From a checkpoint of a small mixture-of-experts model trained on Wikipedia: a shared expert of 256 neurons, 330M tokens.
Below are experts of layer 8 (counted from 0) of a mixture-of-experts language model. Rows are named router (the router's row for the expert), down (a neuron's output weights, with its number) and show model dimensions 256-319. Each number is 128 + 32 x the weight over its row's rms, rounded and kept within 0 to 255.
Before each expert's rows: "raises" lists some tokens whose logits its average output raises strongly, later layers aside. This comes from a sample of Wikipedia text that the model never trained on.

# expert 3
raises: "The", "B", "A", "In", "T", "M"
router [139 105 131 132 140 138 151 101  24 122 173  96  89 134  97 133  82 135 158 125 134 143 220 162 156 114  70 183 191 163 147 128 106  80 137 120 120 131 118 126 129  80 108 125  97 155 150  75  93 116 144  92 100 122 146 156  91 102 146 132 121 149 121 117]
down0 [136 117 110  94 110 157  87 107  87 181  86 128 111  54 130 131  86 178 119  82 183  84 117  89 129 132  48 146 170 106  80 134 141 154 100 194  94 146 128 170  80  96 199 138 106 121 120 152  78 119 123 112 120 110  91 113  81  97 116 140 112 124 138 166]
down1 [119 120 154 129 141 170 181 142 153 120 178 131  69 151 169  76 152 129 120 137 132 156 149 158 152 111 141  89  94 192 145 137  90 112 187 114 121 115 138 138 153 144  76 177 112  97 124 155 136 161  65 147 113 130  95 186 142 126  94  84 199 143  67 154]
down2 [157 127 137 100 136  88 134 126 104 111 112 132 118 152 174 123 110  73 150 189 115 139 101 137 107 116 107 163 118 147 102 137 128  83 101  64  88  98  83 134 252 160 134  92 113 109 159 171 121 123 113 163  99 114 139 102 213 168 153  74  74 149 143 119]
down3 [120 138 107 123 123 164 125 200 138  77 126 138 130 156 148 166 120 167 109 156 163 162  79 167  80  64 161 137 136 137  76 138 154 112 114 163 134 100 131 145 136 181 119  88 128 151 150 120 120 135 112 158 157 107 118 190  95 105 106 131 166 155 139 165]
down4 [ 94 118 124 165 140 130 141 188 146  75 142 140 102 125 127 116  75  81  78 152 102 152 107 106 114 154 157 103 146 180 113 135 117 112 154  88 172 126 117  62 125 137 133  90 154 109 122 119 167 135 109 117 153 163  61 152 109 156 148 123 217 126 130 122]
down5 [130 103 149 139 101 102 152 105 142 136 139 146  57 143  66  83 121  50 149 134 164 124  86 109 153 178 143  65 144 104  82 135 145 166 109  99 153 148 157 149 105 118 126 169 110 196 107 140 160 155  88 120  48 182 114  70 124 154 119 139 106 140 130 143]
down6 [191 147  99  79  93 150  84 116 145 141 140 120 115  52 127 144 102 162 135  90 199  91  94 131 116   0  85 116 161 127 174 142 115 104 170 135 149 189  69 153 138  81  79 159 159 129 167  94 156 160 128  99 132 142 101 133 135 148 139 121 133 112 157 163]
down7 [167  83 145 175 159 193 194 117 119 194 159 101 133 118 125 162 127 158  95 184 142 115 121 124 122  63 135 165 161 151 182 172 165 178 157 167 105 133  88 114 130 109 128 194 152 106  67  98 137 153 106 143 105 165 118 137 161 104  85  57 111 105 193 117]
down8 [156 160 119  95 122 149  80 103 135 106 182 193 131 130 181 151 172 131 104 122  82 151 114 131 110  83 162  98  95 184 140  97 135 126 186 124 125 142 169 106  47 145 132 145 163 103 151 149  75  79  82 135  98 127 146 102  79 127 113 148 143 154 153 133]
down9 [ 92 106  98 124 116 154 122 154  82 110 121  86 142 129 127 156 126 171 140 103 202  97 119 111 181 150 149 134 166 124  95 169 134 130 103  96 157 123 135 187 130 140 141 120  88 134 110 122 114 110 167 132 155 111 138 107 127  66 141 111  53 166 113 101]
down10 [129  81 127 148  80 140 143 134  78 158 124  76  80 138 131 122 132  98 128 161 122 125 142  98 116  95 111 185  91 115  93 151 141 126  83 141 110 135 129 126 161 108  58  89  82 120 141  99 121 132 165 160 155 187 148  36 146 184  82 116 138 172 117 103]
down11 [150  93 114 137 195 112 127  79 112 125 120 116 166  27  84  87 144 132 109 143 119 136 103 168 213 104 108 150 209 125 132 136 158 146 176 127  70 116 129 162  93 147 116 129 117 179 125 131 129 150 113  75 111 138 175  86 161 131 136 126 110 130 137 114]
down12 [134 112 120 156 176  82  50 142 107 123 115 150 135 124  98 128 107 172  76  71 147 101  96 101 126 128 178 160 117 146 205  59 107 135 144 170  85 122 150 126 123 130  74  23 147 107 108 155 151 135 154  92 135 116  85 128  77 145 117 135 169 145 131 138]
down13 [124 127  74 102  95  98 105 157  69 153 103 120  83 117 163  92 108 131  92 128 168 154 127 145 163  92 170 160 186 154 157 106 104 145 114 171 101 164 127 126 204 126 160 142 143 169 172 145 141 162 168 149 109 133  55 140 123 135 145  97 125 185 103  71]
down14 [131 111 102 132 154 102 132 172 103 124 122 123 132 111 123 115 190  97  91 132 146 110 179 149 189 129 119 153 165  88  99 157 190 112 179 148  76 162 121 139  78  85 130 104 101 115 142 104 173 105 111 140 151  96  79 104 127 157  87 130  97 111 118 128]
down15 [ 81 114  94  96 163  77 169  51 130 102 133  72 118 134 157 126 167 140 149 152 151 139 184 121 178 148 132  75 159  85  75 103 121 101 101 186 164 131 127 133 142 159  79 108 126 117 171  76 125 163 116  94  76 154  87 143  73 151 181 135 134 165 183 114]

# expert 10
raises: " a", " ", " an"
router [171 133  87  90 121 151 173  88  86 134 101  88  91 108 139 189 144 113 149 108 171 183 159 152 137 190  84 161 126 173 175 102 120  74 175 107 177 116 117 137 137 111 138  86  78 159 153 128 145  98 115 147  59  72 137 129 112  72 139  97 115 187 105  75]
down0 [151 114 195  89 169 168 135 115 142 137 132  80 153 143 131 116  98  97 156 132 153 120 134  75  84 136 131 144  85  84 166 205 159 144 103 182  97 166 133 165 197 147 113 135 169 167 116 112  94  92 115  87 124 162  45  64 104 117 123 146 157 154 145 154]
down1 [101 108 143 203 107 122 151  94 153 136 163 123 118 144 154 134 100 135 114 123 145  72 111 131  59 167 134  98 123 167 190 117 111 156 128 180 128 108 128 177  83 150 152 146 130 169 115 126 111 151  96 176 134 113 109 102 113  94 123 112 134 108 164 150]
down2 [121 126 210 159 159 119 119  95 109 101 143 164 144 115 124 122  33  65 183 133 129 104 114 119 172 125 117 137 157  89  97 125 188 109  71 156 129  90 108 112 190 116 146 111 112 168 166 105  45 204 114 137 131 121 128 165 123  71 108 137 140 136 144 149]
down3 [109 165 152 138 136 145  94 115 120 145 122 149 142 164 111 149 110  79 146 125 172 104 144 167 156 183  56  89 168 133 142 128 109 134 162 142 104 108 106 102 117 136 112 160 109 116 166 114 100 105 147 188 118 147 139 147  73 171 126 133 162  85 142 174]
down4 [143 125  93 167  59 117 126 165 149  91  81 157 138 113 163 114 117 126 149 153 186 149 147 116 135 103 127 111  90 101 134 102 153  82  67 120 137 166  98 158 114 144  99 195 165 174 134 179  92 100 112 145 144  82 134 119 154 151  93  87 119 103 106  78]
down5 [132 123 116 100 157  97 162 154 120 129 129 205 157 144 119 148 141 164 127 125  67  91 164 141  77  64 166 136  99 148 172 137 161 110 150 144 110 134 113 126 147 184 104 171 163 141 125 125 146 111 152 123 171 131 166 124  52 105 101 153 144  71 145  96]
down6 [ 89 130 135 157 147  80 149 147 144 131 201 131  95 123 185  80 129 124  71 138 126  74 144  84 121 106 131 134 126 159 160 138  64 127 187 103  94 174 132  92 102 115 137 145 135 134 123 179 116 164 155 130 133 182 155 115  96 152 108 189  98 167 154 113]
down7 [ 68 135 105 111 117 219 123 148 117 117  59 143 140 122 139 118 140  99 137 168 117 114 104 147  78 140 104 154 161 115 131 104 108 106 111 172 117 118 158 210 118 116 118 159 130 189 126  99  92 102 146 188  86 133 163 155 156 136  83 105 148 114 112  80]
down8 [126 168 160 112 114 174 105 153 141 152 162  70  87  86 109 132 112 133  70 142 150 115 147 125 170 132 121 110 109 164 142 143 101 118 171 146 143 128 183 126 154  70 131 181 130 111 143  92  83 144 158  99 140 153 133 170 131 101  92 150 159 185 157 133]
down9 [154 149  27  97  93 167 157 132 109 119 154 108  99 110 118 133  71 162 161 131 184  85 113 141 142 121 137  97 132  91  79 191 151 138 155 145 118 154 107 109 158 110  92 172 113 146 110 113 117  79 141 167 210 138  98 113 135 155 178 107 125 132 178 107]
down10 [119 141 159  88 141  71  81  87 162 129  99 129  83 149 109 136 130 113 102 166 106 115 134 126 186 138 119 115 198 118 132 120 172 136 105 106  94 137 111 112 102 143 111 140  97 143 133 110 120 146  73 192 132 141 160 170 129 144 143 157 164  99 130 169]
down11 [108 100  78  85 121 149  91 118  90 141 157 124  86 126 128 165  90 108 100 183 173 116 142 117 140 113 104 143 116  88 139 116 130 156 153 152 122 132 111 144 166 100 141  97  97 128 188 181 156 107  84 157 104 204 143 118 141 130  97  78 115 101  99 167]
down12 [148  95 175 127 108 117 120  59 152 146 106 100 127  63  53 141 167 101 146 172 138 152 154 104 177 159  65 137 180 101 119 180  83  85 114 110 150 191 138 112  66  86 119 112 131 158 134 138  94 165 127 173 157 107 150 141 116 134 123 122 139 153 103  66]
down13 [114 138 119 136 171  88 166 133 116 115  93 105  88 140 152 202 145 113  86 102 157 151  80 191 126  71 121 113 151  79  99  77 132 123 103 156 166 134 212 147  92 136 132 172 130 159 134 131  93 132 107 124  79 152 163 167 164 102 158  99 151 137 164  93]
down14 [136 100 199 130 140 130 130 130 116 158 140 138 114 149  84  78 151  37 112 147  66  72 193 192 119 130  77 196 139 146 165 149 152 110  95 160 135 112 144 155 102 157 108 100 129 150 144  98 115 163 130 124  88 136 118 122 110 107  72 101 116 102 130 134]
down15 [155  94  95  72 126 155 166  88 124 159 160  76 151 162 128 147 104 124 178 104 139 189  87 128  98 144 150 119 124 151 157 113 126 153 130 111 106  37 101 116 135 162 104 113 102  88 137 147 191  99 163 153 159  73 144 126 169 174 126 123  90 140 172 159]

# expert 14
raises: "-", "a", ",", " F", "at"
router [107 108 117 152 136 107 164 125  73 158 136 110  75 140 120 200  51  93 126  86 129 160 178 153 155 203  90 156 165 140 113 112 128 140 189 123  99 149 100 156 183 118 123  91  82 148 175  41 113 126 105 138  68 102 146  91 129  98 123 158  71 178 151 104]
down0 [ 88  91 199  90  70 108 137 109 179 121 144 108  95 137 111 111 130  91 141  90 136 134 121  93 148 127 116 163 177 115  97 145 162 193 158 155  62 159  97 183 138  72  99 155 174  85 134 158  73 136 143  85 117 126 126 151 114 166 206 137 106 127  78 101]
down1 [137 155 124 146  97 114  83 173 101 100 149 100  95  88  81  92  83  82  86 155 111 161 165 106 102 110 158 125  88 129  78 185 115 119  66 135 174 115 127 108 105 130 142 115  77 103 118 100 132 123 187 143 112  65 117 151 126  75 128 117 176  89 128  81]
down2 [151 100 120 141 146  85 104 107 122 166 109 155 110 105 134 148 141  94 140 131 127 120 139 187 164 125  51 156 175  82 100 155  85 149 165 138  79 153 139  93 139 135 103 105 137 131  89 154 113  83 112  96 110 171 110 120 122 156 194 188 116 136 112 132]
down3 [162 177 191 124 132  95 130 158 131  95 150  89 164 147 125 129 106  84 130  97  79 199 120  97 127 116  67 113 148 163  99 135  97 145  92 129 125 111 147 153  99 143  98 152 127  95 125 124 165 108 201 109 100 190 113  63  99 159 131 164  66 190 140  99]
down4 [ 68  89 153 137  35 117 177 139  90 144 148 113  95 113 159 133 124  98 106  94 103  80 102 125  86  57  91 138  92 142 144 145 109 163 144  60 158 164 148  47 128 137 133 125 164  71 113 155  92 116 123 105 108 104 102 110 105 123 152  98 141 159 160  97]
down5 [136 132  82 142  77 130 139 122 175  89 184 126 116 164 147 126 122 103 148  93  69 145 155 147 145 145 110 128  68  90 130  43  81 187 149 128 130 126 187 164 137 108 115 123 106 102 107 163 165 136 111  61 106 147 138 170 130 128 143  55 147 152  95 119]
down6 [141 120  95 136 159 119  59 116 127 126 126 102 109 152 147 161  91 115 122 150 136 117 134 100 139 149 113 152 106 126 156 166  94 164  86 121 176 112 168 112 104  83 149 162 151 126 128  86 155 109 153 128 171 179  88  27 181 117 207 137 133 165  83 142]
down7 [ 89  91 134 208 112 131 128  88 142  90 147  93 180  95 121  87 150 160 144  95 101 109 137 158  47 129 168 105  78 146  73 161 158  96 136  79 138 124 138 114 123 128 186 142 116 185 139 140 132 140  52 130 172 106 143 194 137 140 131 137 118 104 170  63]
down8 [112 134  59 170 129 124 138  94 166 192  92 158 106 168 116 137 149 139  86  84 146 161  78  90 142 139 141 103 131 144  83 171 140 168 108 171  72 163 107 101 153 128  99 151 208 135 123  90 170 148  92  92 121 157  44 110  94 164 133 106 179 129 177 142]
down9 [121 118 106 161 115 139 144 162  75 136 143 120 128 124  97 150  95  91 110 126 132 106 111  96  60  92 127 135 166 140 101 152 114 112 149 124 131 166 116 110 137 150 177  91  69 118 137  58 150 113 154 117 175  78 106  97  96 114 100 178 161 149 164 110]
down10 [146 169 152 115 162 140  94  95  83 107  94 140 149 135 166 169 168 102 162  87 186 125 148 147 104 141  76 139 139 146 151 138 112 150 107 117  62 103  98  80 131 182 140 151 128  93 138  96 160 174 120 159 107 151 123 153 170 171 160 183 157 156 167  73]
down11 [141 147  76 155 133  86 173 176 132 143 163 100 116 131 126 114 175 152 133 112 106 122 134 101  86 111 136 158  67 147 131 180 146 111 139 178 164 140 107 136 137  91 100 118 150  75 110 163 122  90 120  89 128 129  76 142 132 159 111 203 145 105 113 136]
down12 [174 125 159 152 168  93  96 138 118 154 129 114  85 138 152 139 132 169 121  51 149 111 107 103 183 172 136 134 137 134  88 155  80 149 124 107  34 133 146 123 133 118 106 121 112  73 190 131  77 106 117 165  94 121 144 137 191 178 154 118 108 172  89 123]
down13 [103  70 136 149 103 181  92 120 101 131 143 124 142 171 173 138 159 183 146 136 121  80 196 180 157  56 178 131 168 107 104 140 131 135 144 148 156 115 109 136 117 148 150 107  92 147 117  72 161 145 120 146 165 137 100 121  92 145 121 103 204 144 146 150]
down14 [105 156  90 130 126  83 118  70 119 150  93 152 145 125  80 132 167 134 131 140 152  83 147  71  85 174 157 134 206  61 125 134 143 148 110  68 129 175 118 191 164 154 116 131 109 161 127 135 169  72 137 111 133 120 184 154 103 140  87 132 102  84 141 139]
down15 [127 132 139 123 121  97 154  86 133  89 110  59  65 140 127 136 135 147 137 178  99 150 123 120  79 118  90 148 117 161 158  68 121  93  98 118 159 133 133 150 171 169 101  95  79 139 108 130 136 115 153 142 188  23  87 102 165 123 120 103 110 121 165 207]